{"d_model": 128, "d_expert": 32, "d_shared_expert": 64, "activation": "squared_relu", "router_score": "sigmoid", "routed_scale": 0.5, "balance_loss": 0.0124, "init_std_router": 0.00714, "norm": "rmsnorm", "beta1": 0.95, "grad_clip": 2.0, "batch_tokens": 131072, "dataset": "wikipedia_en"}
Below are experts of layer 5 (counted from 0) of a mixture-of-experts language model. Rows are named router (the router's row for the expert) and show model dimensions 0-127. Each number is 200 + 20 x the weight over its row's rms, rounded and kept within 0 to 999.
After each expert's rows: "gets" lists some tokens that make up at least twice as much of what it gets as of all text; "mostly gets" lists some tokens that are sent to it at least half of the time. This comes from a sample of Wikipedia text that the model never trained on. Tokens count by the router's weight.

# expert 38
router,191,200,199,201,214,157,196,216,180,145,193,214,245,192,184,219,222,208,190,219,245,191,219,227,195,216,218,215,215,209,183,186,203,204,185,202,228,204,218,208,178,224,196,230,191,193,204,203,209,200,164,174,217,194,225,182,206,158,209,217,208,204,176,205,201,192,203,175,197,208,182,203,209,199,205,233,211,217,190,232,227,217,203,204,205,172,236,201,168,223,244,197,164,221,202,182,208,189,201,200,235,158,202,192,201,200,211,217,237,188,172,204,246,174,180,205,198,183,191,195,197,169,182,227,197,229,171,169
gets: "M", "$", "^{", "F", "2", "US"
mostly gets: "^{", "100", "NA", "US", "UK", "UTC"

# expert 73
router,193,226,195,187,225,222,235,139,169,218,195,212,232,197,205,211,221,207,186,193,214,186,202,219,168,210,169,230,190,187,223,196,192,208,181,211,185,202,173,190,200,154,184,188,214,227,187,181,216,252,204,188,178,192,191,206,199,189,208,219,206,181,218,209,217,217,207,209,193,220,181,197,238,192,194,216,231,204,198,188,238,212,201,217,236,199,216,192,170,189,222,213,183,199,211,198,173,204,210,163,184,200,200,173,203,212,174,205,173,194,176,229,213,221,192,206,221,184,212,260,188,168,176,211,223,220,223,172
gets: "es", "es ", "is", "os", "as", "S"
mostly gets: "es", "os", "ities", "ys", "es ", "ences"

# expert 115
router,176,212,168,184,206,221,183,196,180,212,207,231,222,201,194,186,175,222,175,213,181,173,185,221,194,204,158,221,235,229,192,213,211,210,189,181,215,228,202,242,174,180,185,218,241,206,202,217,229,179,153,195,206,200,207,189,183,210,168,173,199,227,167,198,167,213,209,173,202,228,186,218,217,214,201,220,206,193,188,224,204,198,197,199,200,188,198,194,133,205,204,199,178,192,208,180,149,230,210,197,203,169,205,207,193,168,153,192,201,172,207,224,208,193,220,209,184,181,172,210,210,197,198,191,194,226,206,198
gets: "In ", "January ", "August ", "May ", "March ", "October "
mostly gets: "September ", "October ", "March ", "February ", "August ", "January "

# expert 13
router,180,255,206,217,211,175,228,153,176,208,194,206,185,192,197,203,193,225,182,225,189,197,180,182,195,212,184,192,201,214,160,183,169,208,178,232,198,175,170,202,204,195,165,193,199,222,191,200,188,226,199,196,199,209,185,197,236,210,224,173,172,189,238,204,209,204,198,148,189,238,200,205,218,184,171,229,217,221,195,233,261,235,203,187,193,182,190,171,180,234,214,197,185,209,184,216,193,195,209,196,211,217,194,206,180,187,184,199,201,185,189,187,189,164,182,228,205,165,196,209,190,166,183,186,207,196,212,190
gets: "e", "o", "a", "on", "le", "an"
mostly gets: "ore", "o", "ale", "ue", "ice", "ane"

# expert 99
router,213,233,223,206,218,179,165,174,161,198,176,195,235,167,188,222,221,220,195,179,169,207,189,204,181,196,180,230,186,215,195,199,231,192,160,211,195,186,193,192,169,206,194,193,209,158,177,155,165,196,199,190,197,185,181,220,210,197,178,185,211,218,206,219,184,197,215,181,213,211,205,210,209,204,219,162,235,215,165,233,226,221,217,204,205,174,218,193,144,203,194,213,167,202,215,181,183,198,203,198,216,192,175,187,197,194,174,185,233,196,173,172,200,216,199,196,225,168,210,201,206,220,215,194,186,208,160,221
gets: "th", "am", "as", "or", "um", "om"
mostly gets: "th", "am", "Sing", "hor", "nam", "um"

# expert 101
router,199,172,236,207,210,227,208,169,177,200,201,221,225,220,165,196,194,211,156,224,188,177,225,246,228,232,196,214,235,216,214,193,206,213,166,218,190,199,185,214,196,196,174,219,198,200,221,186,223,202,154,180,181,215,230,205,212,223,207,193,207,217,200,186,215,231,218,201,187,218,204,193,254,243,198,217,184,219,190,206,224,229,206,216,172,196,183,165,178,180,194,172,170,190,180,236,204,206,212,167,215,230,213,176,191,172,192,190,199,196,194,186,208,218,204,187,204,208,175,196,202,209,182,209,206,177,164,187
gets: "C", "V", "Tr", "T", "dec", "N"
mostly gets: "dec", "Tr", "Qu", "Pr", "Bl", "Str"

# expert 22
router,154,218,218,208,243,204,226,172,156,172,186,198,220,169,183,188,200,211,210,202,197,191,178,202,192,206,207,193,204,198,219,151,177,213,188,233,168,199,206,182,194,187,156,193,211,195,195,208,210,211,211,181,214,196,210,214,208,179,195,212,174,210,198,205,179,185,208,206,179,211,214,226,220,210,197,180,211,171,246,236,218,223,178,216,181,205,206,173,182,201,230,176,216,195,209,213,202,244,221,158,193,180,231,169,178,215,205,212,181,162,223,217,173,177,178,219,192,174,180,192,204,199,214,222,198,238,206,201
gets: "re", "r", "di", "ro", "in", "ri"
mostly gets: "re", "ferred ", "ived ", "fied ", "ased ", "ially "

# expert 49
router,179,203,197,182,222,194,158,189,187,171,156,211,188,198,187,216,178,217,193,193,243,190,163,231,197,209,223,213,241,229,236,212,211,241,194,201,198,229,146,225,184,200,195,217,210,192,204,243,219,191,185,191,194,245,223,226,203,196,200,177,195,193,230,208,215,210,225,174,179,203,184,192,227,196,198,236,199,177,188,212,208,207,208,199,211,196,222,193,200,190,219,181,177,217,161,200,176,223,212,154,223,214,187,171,192,198,175,182,197,181,201,216,199,163,215,177,203,204,210,223,210,221,198,192,180,188,202,212
gets: "it ", "part ", "name ", "is ", "=", " "
mostly gets: "name ", "role ", "name", "Coordinates", "number ", "part "

# expert 14
router,216,190,190,222,225,194,206,143,178,205,213,208,233,205,186,198,214,218,191,215,240,211,193,227,196,234,179,232,187,218,207,204,194,205,175,188,189,218,170,177,201,165,152,206,186,193,168,207,176,213,187,144,164,206,193,249,187,196,171,193,235,177,192,214,230,190,233,194,214,216,202,186,189,211,203,217,186,205,163,210,228,187,188,165,188,190,219,184,171,162,198,202,188,218,200,186,205,173,195,193,187,223,228,196,188,187,189,203,232,204,198,234,193,225,191,210,214,179,206,208,210,215,185,216,203,227,202,202
gets: "s", "S", "H", "P", "C", "D"
mostly gets: "S", "s", "comm", "H", "Sal", "Mus"

# expert 6
router,170,219,206,204,203,173,204,186,157,156,205,233,209,209,177,215,173,200,194,207,196,171,189,228,196,226,205,197,225,245,232,205,192,211,172,215,228,222,192,211,180,213,192,195,194,200,151,235,219,195,182,185,167,164,205,223,214,193,235,210,192,192,189,209,179,204,207,192,211,200,176,240,205,181,191,214,191,212,193,191,199,219,229,236,176,193,191,177,178,193,201,184,210,218,215,237,191,218,181,182,192,187,201,211,152,179,203,210,213,173,183,215,173,203,180,193,242,223,165,194,187,203,214,179,223,194,180,226
gets: "0 ", "–", ") ", "to ", "season ", "1 "
mostly gets: "Player ", "election ", "return ", "left ", "finals ", "season "

# expert 65
router,163,193,213,191,236,193,215,200,173,195,217,230,188,181,164,192,161,207,172,241,206,135,180,207,190,210,173,186,211,225,239,208,195,193,177,249,188,215,175,206,179,196,203,206,196,196,196,219,198,215,191,195,172,213,153,211,210,171,218,217,189,241,212,200,192,201,196,188,208,218,200,240,183,192,200,192,207,211,185,218,208,213,198,204,186,186,221,176,166,210,188,239,188,194,150,215,172,196,212,179,201,197,215,206,175,214,205,200,179,208,187,203,215,179,185,218,179,170,199,196,173,210,183,185,185,191,160,193
gets: "to ", "sh", "would ", "Sh", "into ", "can "
mostly gets: "to ", "sh", "would ", "could ", "Can", "will "

# expert 119
router,187,242,201,167,227,201,181,180,184,195,199,221,230,198,184,247,213,234,211,245,227,177,174,214,216,193,188,217,247,264,182,206,214,185,173,215,210,193,185,200,186,188,196,224,191,184,197,158,208,178,169,175,188,207,187,216,220,168,192,211,244,223,225,219,186,206,182,190,195,187,199,217,200,206,224,210,203,172,215,219,207,230,222,214,198,191,206,192,176,166,190,190,166,222,192,182,182,205,212,167,213,202,218,168,197,203,182,207,227,206,177,219,182,189,189,214,208,185,177,218,208,190,193,196,191,195,202,172
gets: "with ", "on ", "as ", "for ", "at ", "from "
mostly gets: "with ", "between ", "during ", "about ", "after ", "On "

# expert 39
router,187,194,195,185,217,190,214,190,190,191,193,219,212,185,182,201,210,218,184,225,236,181,183,218,226,215,180,213,242,220,209,194,220,194,189,210,223,212,156,216,172,189,193,232,209,220,188,213,208,161,195,195,149,227,223,240,218,188,202,186,205,213,201,208,133,204,209,180,191,202,183,220,211,211,219,247,204,185,195,208,208,209,250,181,221,177,206,188,177,217,207,182,187,224,173,216,177,192,219,172,208,186,209,190,176,204,183,171,223,180,181,216,163,196,192,187,218,199,168,217,202,199,194,199,194,235,193,168
gets: " ", "with ", "in ", "|", "on ", "to "
mostly gets: "find ", "fiel", "seen ", "begin ", "reach ", "shown "

# expert 90
router,186,241,177,179,218,217,211,156,180,184,209,214,210,183,181,205,225,219,172,194,250,203,188,245,185,221,197,233,212,231,210,184,218,222,197,214,209,207,188,179,212,177,167,227,232,209,211,199,211,183,185,170,182,216,168,212,200,197,193,197,204,230,194,209,186,201,222,190,190,180,161,229,187,198,185,204,213,217,201,196,216,199,174,182,211,156,196,183,192,192,229,226,213,187,202,169,191,192,202,186,229,174,225,182,158,165,193,230,213,224,219,178,196,204,199,192,185,226,214,240,184,168,173,188,204,197,210,198
gets: ". ", ".", "). ", "\". ", "., ", ".\" "
mostly gets: ". ", "). ", "\". ", ".\" ", "., ", ".) "

# expert 109
router,205,212,169,228,240,177,213,169,192,156,197,206,214,192,222,204,225,211,181,199,200,218,189,215,170,224,160,203,209,222,187,178,214,204,178,208,190,226,213,210,205,188,192,208,196,212,186,188,183,195,198,178,165,219,202,236,225,174,193,213,207,210,183,172,206,255,232,202,179,187,189,194,173,187,238,211,225,176,196,178,230,224,201,186,225,201,196,166,188,186,214,182,184,208,203,212,219,219,222,177,227,165,199,200,200,200,205,210,201,169,168,201,201,164,192,196,175,170,196,192,191,191,170,194,220,206,146,231
gets: "'", "s ", "s", ". ", "ed ", "ew"
mostly gets: "head", "wind", "ew", "'", "keep", "s "

# expert 76
router,182,204,176,183,206,198,214,184,192,188,180,217,210,195,177,212,213,218,196,224,239,200,174,217,218,214,197,223,196,215,213,201,220,221,188,202,221,220,179,210,190,187,193,219,210,161,183,207,214,132,194,194,186,195,217,259,200,191,222,180,206,206,186,214,159,203,222,184,192,220,198,225,215,220,207,216,192,188,165,211,210,219,264,181,217,168,224,187,187,182,178,192,186,210,189,213,172,224,209,172,208,182,210,178,180,199,186,172,205,179,189,223,204,176,223,197,208,166,165,220,236,198,182,205,194,202,188,163
gets: "and ", "with ", "the ", "by ", "was ", ". "
mostly gets: "forces ", "support ", "meeting ", "fought ", "opening ", "help "

# expert 71
router,194,216,192,190,225,187,222,158,165,161,205,193,189,182,184,205,199,225,220,187,227,227,185,199,185,220,194,202,209,204,207,177,189,184,177,202,194,227,218,184,231,177,178,191,211,193,194,241,208,178,140,174,222,156,190,207,220,211,199,198,199,188,175,220,191,183,246,170,172,211,201,213,223,201,186,203,175,174,221,220,211,205,184,201,220,178,223,174,215,202,233,226,208,237,210,232,194,217,208,201,233,187,190,196,158,199,183,224,173,204,190,201,221,193,215,203,197,181,186,211,184,178,186,236,183,213,183,222
gets: ") ", "C ", "S ", "R ", "T ", "D "
mostly gets: "R ", "T ", "M ", "C ", "P ", "S "

# expert 114
router,166,186,192,194,209,226,201,209,175,209,217,228,210,208,175,220,200,201,159,207,232,156,221,213,199,223,188,215,207,233,258,189,234,189,163,188,208,216,210,170,173,187,190,224,189,183,182,204,193,200,196,181,217,202,223,229,227,194,231,194,228,241,198,232,185,215,224,200,206,204,189,199,236,203,216,195,201,168,195,216,203,198,228,182,174,181,199,172,196,194,222,193,144,233,170,191,160,206,207,201,221,202,195,190,204,220,180,197,210,180,177,216,199,169,221,194,182,191,210,190,205,217,180,210,199,195,172,175
gets: "was ", "is ", "he ", "were ", "are ", "He "
mostly gets: "was ", "were ", "also ", "has ", "been ", "they "

# expert 95
router,204,208,196,177,207,191,208,185,183,209,191,233,210,214,197,212,184,209,205,218,217,207,179,190,216,270,217,213,209,230,226,169,207,238,174,205,219,199,169,193,180,186,178,252,203,233,162,164,201,185,163,180,217,186,224,230,215,187,197,206,188,213,186,224,176,193,209,192,184,184,176,237,214,207,211,236,192,200,188,211,209,229,237,203,208,192,203,192,188,192,211,178,182,235,215,188,197,228,212,202,214,222,192,207,188,173,194,193,229,210,177,219,202,216,187,188,215,157,171,208,221,175,196,198,183,205,171,170
gets: "| ", "won ", "against ", "played ", "released ", "made "
mostly gets: "won ", "wrote ", "released ", "against ", "served ", "received "

# expert 1
router,209,206,198,179,215,178,208,192,192,215,186,232,221,193,195,210,161,220,185,242,228,206,171,198,183,236,189,239,221,216,210,191,179,223,178,206,210,191,189,223,206,194,179,230,194,250,175,196,210,194,164,182,214,189,239,226,193,186,196,183,205,229,178,203,166,204,188,191,181,208,183,204,214,207,182,193,199,199,195,189,204,220,205,195,224,206,246,202,183,178,218,210,162,238,218,188,176,211,221,187,208,213,204,185,203,179,195,166,256,201,203,190,191,207,217,167,205,169,162,185,202,210,189,203,191,195,157,164
gets: "|", "used ", "ed ", "made ", "released ", "known "
mostly gets: "released ", "used ", "announced ", "described ", "said ", "appointed "

# expert 7
router,177,184,175,182,208,195,199,187,185,189,179,220,193,192,182,223,227,208,190,227,232,187,175,216,204,209,198,219,230,216,220,191,227,219,188,209,214,217,195,217,168,181,191,232,207,208,191,220,221,192,190,184,174,228,224,288,209,188,219,186,217,211,186,215,165,206,217,180,186,209,179,222,207,210,208,211,216,172,166,216,206,224,237,179,218,158,214,192,193,187,196,190,186,215,231,208,168,234,219,187,206,181,210,187,179,181,181,184,217,181,166,206,211,200,211,186,215,168,173,219,228,197,186,205,189,177,187,186
gets: ". ", "and ", "s ", "a ", "\n\n", "The "
mostly gets: "Born ", "Charlie ", "mother ", "\". ", "pay ", "Mr"

# expert 87
router,198,211,190,144,205,208,209,176,176,180,184,240,183,156,157,209,217,185,169,189,194,186,192,178,151,227,179,227,200,211,186,226,199,182,180,196,238,195,186,220,220,159,140,193,226,202,183,200,209,204,211,200,176,199,234,180,193,158,224,193,220,196,188,197,192,194,207,209,172,208,187,201,204,182,198,182,222,205,204,207,232,194,197,194,200,213,231,168,193,213,221,163,196,227,206,190,192,205,210,186,191,209,210,226,206,210,205,196,192,186,184,207,228,203,214,175,184,154,195,207,219,166,211,224,210,201,216,197
gets: "\n", "tion", "er", "ter", "ation", "id"
mostly gets: "tion", "sion", "ator", "tain", "oid", "Clade"

# expert 31
router,177,210,165,200,236,210,195,194,152,185,195,227,229,161,165,190,225,192,171,230,209,189,161,234,225,194,210,188,178,215,202,206,224,219,181,205,212,185,206,171,186,191,182,190,240,184,165,205,187,195,196,182,192,191,213,200,202,211,204,152,203,209,221,228,229,165,185,208,195,205,181,197,238,207,200,181,195,231,197,226,228,187,212,201,174,210,243,200,161,188,207,206,180,192,188,188,207,188,194,177,187,209,202,204,165,204,202,187,207,148,207,197,200,206,206,229,243,209,178,209,168,219,199,191,192,193,180,212
gets: "in", "al", "an", "ar", "am", "in "
mostly gets: "in", "al", "ar", "am", "an", "ad"

# expert 12
router,189,215,177,188,211,196,187,180,175,172,225,256,215,191,172,188,174,207,147,212,208,185,195,209,215,205,198,177,217,231,213,185,172,199,161,195,235,206,159,203,227,198,176,197,189,197,202,178,190,193,177,178,201,201,232,251,215,192,193,173,240,205,201,196,218,216,218,195,183,177,202,185,223,215,193,214,206,226,193,215,229,232,176,174,193,215,223,182,188,217,184,186,184,214,202,208,199,204,216,206,189,228,242,200,197,188,213,174,228,220,213,191,202,194,187,180,201,204,165,183,213,218,146,183,226,185,195,184
gets: "con", "d", "dis", "pre", "f", "re"
mostly gets: "pre", "cre", "Pre", "pro", "De", "appro"

# expert 42
router,211,251,172,184,211,214,212,168,155,179,183,215,181,221,203,219,202,230,177,200,228,173,160,221,210,194,204,216,207,221,212,169,199,204,174,247,196,198,202,192,188,203,161,185,229,193,175,200,209,204,199,205,175,193,170,191,173,206,215,206,224,194,203,207,228,179,180,169,171,234,210,190,199,185,215,201,219,187,190,214,229,208,202,186,196,209,221,206,177,185,222,200,164,201,181,186,184,183,192,186,218,199,195,151,213,184,177,218,207,199,211,181,223,171,187,208,245,171,202,212,178,166,198,205,194,231,163,209
gets: "a", "an", "us", "as", "it", "es"
mostly gets: "us", "ans", "ari", "a", "tics", "um"

# expert 61
router,177,173,202,188,216,186,206,183,182,193,174,223,197,197,177,214,245,212,196,235,236,195,208,215,217,215,201,215,199,216,220,191,213,222,199,209,212,215,177,211,191,187,186,246,208,181,191,219,194,198,193,197,174,202,214,222,200,194,219,182,208,207,192,215,132,205,218,186,188,220,184,216,213,204,228,185,206,206,183,210,216,206,258,197,218,149,213,189,192,186,186,187,188,211,169,199,173,173,220,169,212,181,209,184,179,201,182,194,219,179,194,225,187,165,202,183,209,215,174,220,247,202,190,207,195,262,187,179
gets: "and ", "was ", ".", "is ", "=", ". "
mostly gets: "Species", "Air", "clim", "main", "Net", "Space "

# expert 77
router,178,214,190,206,223,188,199,167,187,168,184,218,194,165,181,204,208,212,204,180,218,197,192,256,201,215,220,194,222,216,191,168,179,216,188,196,208,206,187,192,242,185,179,222,199,183,198,192,187,203,180,172,195,200,181,187,219,163,216,209,235,230,228,214,192,183,214,195,150,199,214,184,200,191,189,194,236,214,193,205,246,219,201,215,238,164,191,177,186,217,196,215,192,246,204,204,159,172,195,183,198,183,207,223,196,229,161,198,182,186,203,192,197,186,226,197,207,192,203,226,182,161,189,238,197,205,174,212
gets: ".", ")", ",", "'", ":", ")."
mostly gets: ".", ")", ",", ").", ";", "\"."

# expert 5
router,186,218,211,182,216,191,189,194,185,183,177,213,201,181,183,206,205,208,192,233,236,191,187,222,210,216,204,220,227,225,208,190,220,206,186,207,216,211,154,213,190,188,188,206,204,168,192,231,217,231,196,195,174,211,206,221,205,199,213,177,214,213,207,209,148,206,222,183,194,212,198,216,236,210,211,241,216,255,176,212,214,214,203,189,210,158,209,195,191,208,240,197,179,212,231,221,172,197,220,184,214,195,210,186,187,195,181,177,201,168,188,222,198,195,183,182,211,154,176,210,271,187,188,205,181,209,189,167
gets: ", ", "The ", "from ", "by ", "known ", "and "
mostly gets: "Vice ", "Super", "known ", "• ", "Treas", "Missou"

# expert 94
router,187,192,184,201,254,202,214,200,188,170,187,218,217,194,206,220,220,206,160,196,226,165,226,206,223,208,185,243,216,204,216,186,201,190,187,216,167,183,177,193,179,199,167,214,200,210,160,217,221,190,191,170,199,194,217,209,182,194,213,190,213,207,203,219,192,189,212,176,203,210,228,175,260,212,187,189,202,225,181,213,242,194,212,217,182,223,235,210,167,182,201,173,189,218,195,203,211,201,204,181,198,217,195,168,184,200,207,210,199,209,199,221,249,211,227,183,201,238,215,224,158,164,186,194,183,200,176,186
gets: "al", "ic", "G", "Al", "Par", "L"
mostly gets: "Col", "Ev", "ic", "Luc", "Pol", "Char"

# expert 79
router,178,212,202,169,214,183,181,188,182,196,179,226,243,205,181,207,222,210,199,249,180,170,174,196,211,206,225,206,192,232,181,200,209,208,184,221,205,219,176,204,233,162,186,205,219,214,197,170,182,199,175,189,191,232,186,210,204,191,217,191,231,223,215,211,181,213,192,197,189,198,178,244,192,218,191,215,183,195,194,211,205,211,210,218,238,189,219,192,188,201,232,185,177,222,165,199,153,177,208,191,243,175,208,175,174,189,173,218,208,180,198,254,236,198,180,212,198,180,174,209,205,172,179,201,191,216,184,189
gets: "to ", "in ", "by ", "from ", "of ", "on "
mostly gets: "into ", "between ", "along ", "within ", "through ", "across "

# expert 28
router,157,168,222,168,220,172,207,171,180,167,161,195,193,195,197,202,202,209,214,188,196,216,184,221,194,214,218,200,181,203,227,192,241,218,195,182,204,202,194,196,170,207,185,215,194,173,192,213,180,198,164,165,179,220,183,236,225,174,200,208,230,198,217,188,164,229,222,209,205,163,179,191,205,204,225,183,221,206,188,212,222,223,229,181,191,167,203,190,167,215,191,202,199,187,185,240,196,209,200,210,219,212,234,222,174,195,217,216,218,154,221,190,210,189,173,184,195,189,197,221,181,208,151,189,209,207,178,222
gets: "st", "th ", "St", "–", "l", "first "
mostly gets: "st", "St", "nd ", "third ", "sn", "Gl"

# expert 123
router,171,193,188,194,189,201,229,167,150,203,194,215,198,169,192,207,232,243,178,218,224,191,180,201,190,226,203,191,184,226,180,177,203,236,205,200,176,165,199,182,212,169,154,207,216,206,177,229,223,187,188,187,168,204,192,224,194,196,178,211,218,218,197,207,185,214,216,190,211,202,196,213,188,213,191,196,186,219,187,225,217,234,192,235,185,192,207,217,197,196,198,202,170,191,184,176,176,182,233,215,203,182,203,214,207,182,172,219,165,207,206,188,167,235,187,182,236,207,197,251,201,210,188,218,154,191,169,190
gets: "and ", "New ", "& ", "of ", "for ", "M"
mostly gets: "New ", "& ", "Your ", "Me ", "My ", "Old "

# expert 74
router,184,209,183,179,219,190,227,190,190,184,178,216,219,181,184,220,215,215,190,239,241,186,182,221,189,211,192,217,212,216,214,192,213,214,191,212,226,215,212,216,196,183,190,254,209,188,188,208,208,193,190,190,164,246,203,237,207,186,194,184,206,213,204,216,148,210,213,186,187,207,185,225,217,212,220,188,208,150,169,212,209,218,202,192,226,177,208,195,189,162,234,190,185,214,163,222,172,193,218,164,207,187,202,188,184,193,183,169,220,181,187,220,174,198,174,191,208,165,175,214,221,194,192,207,189,249,190,178
gets: "the ", "of ", "|", "by ", "to ", "a "
mostly gets: "information", "descri", "rying ", "Pld ", "Insecta", "uring "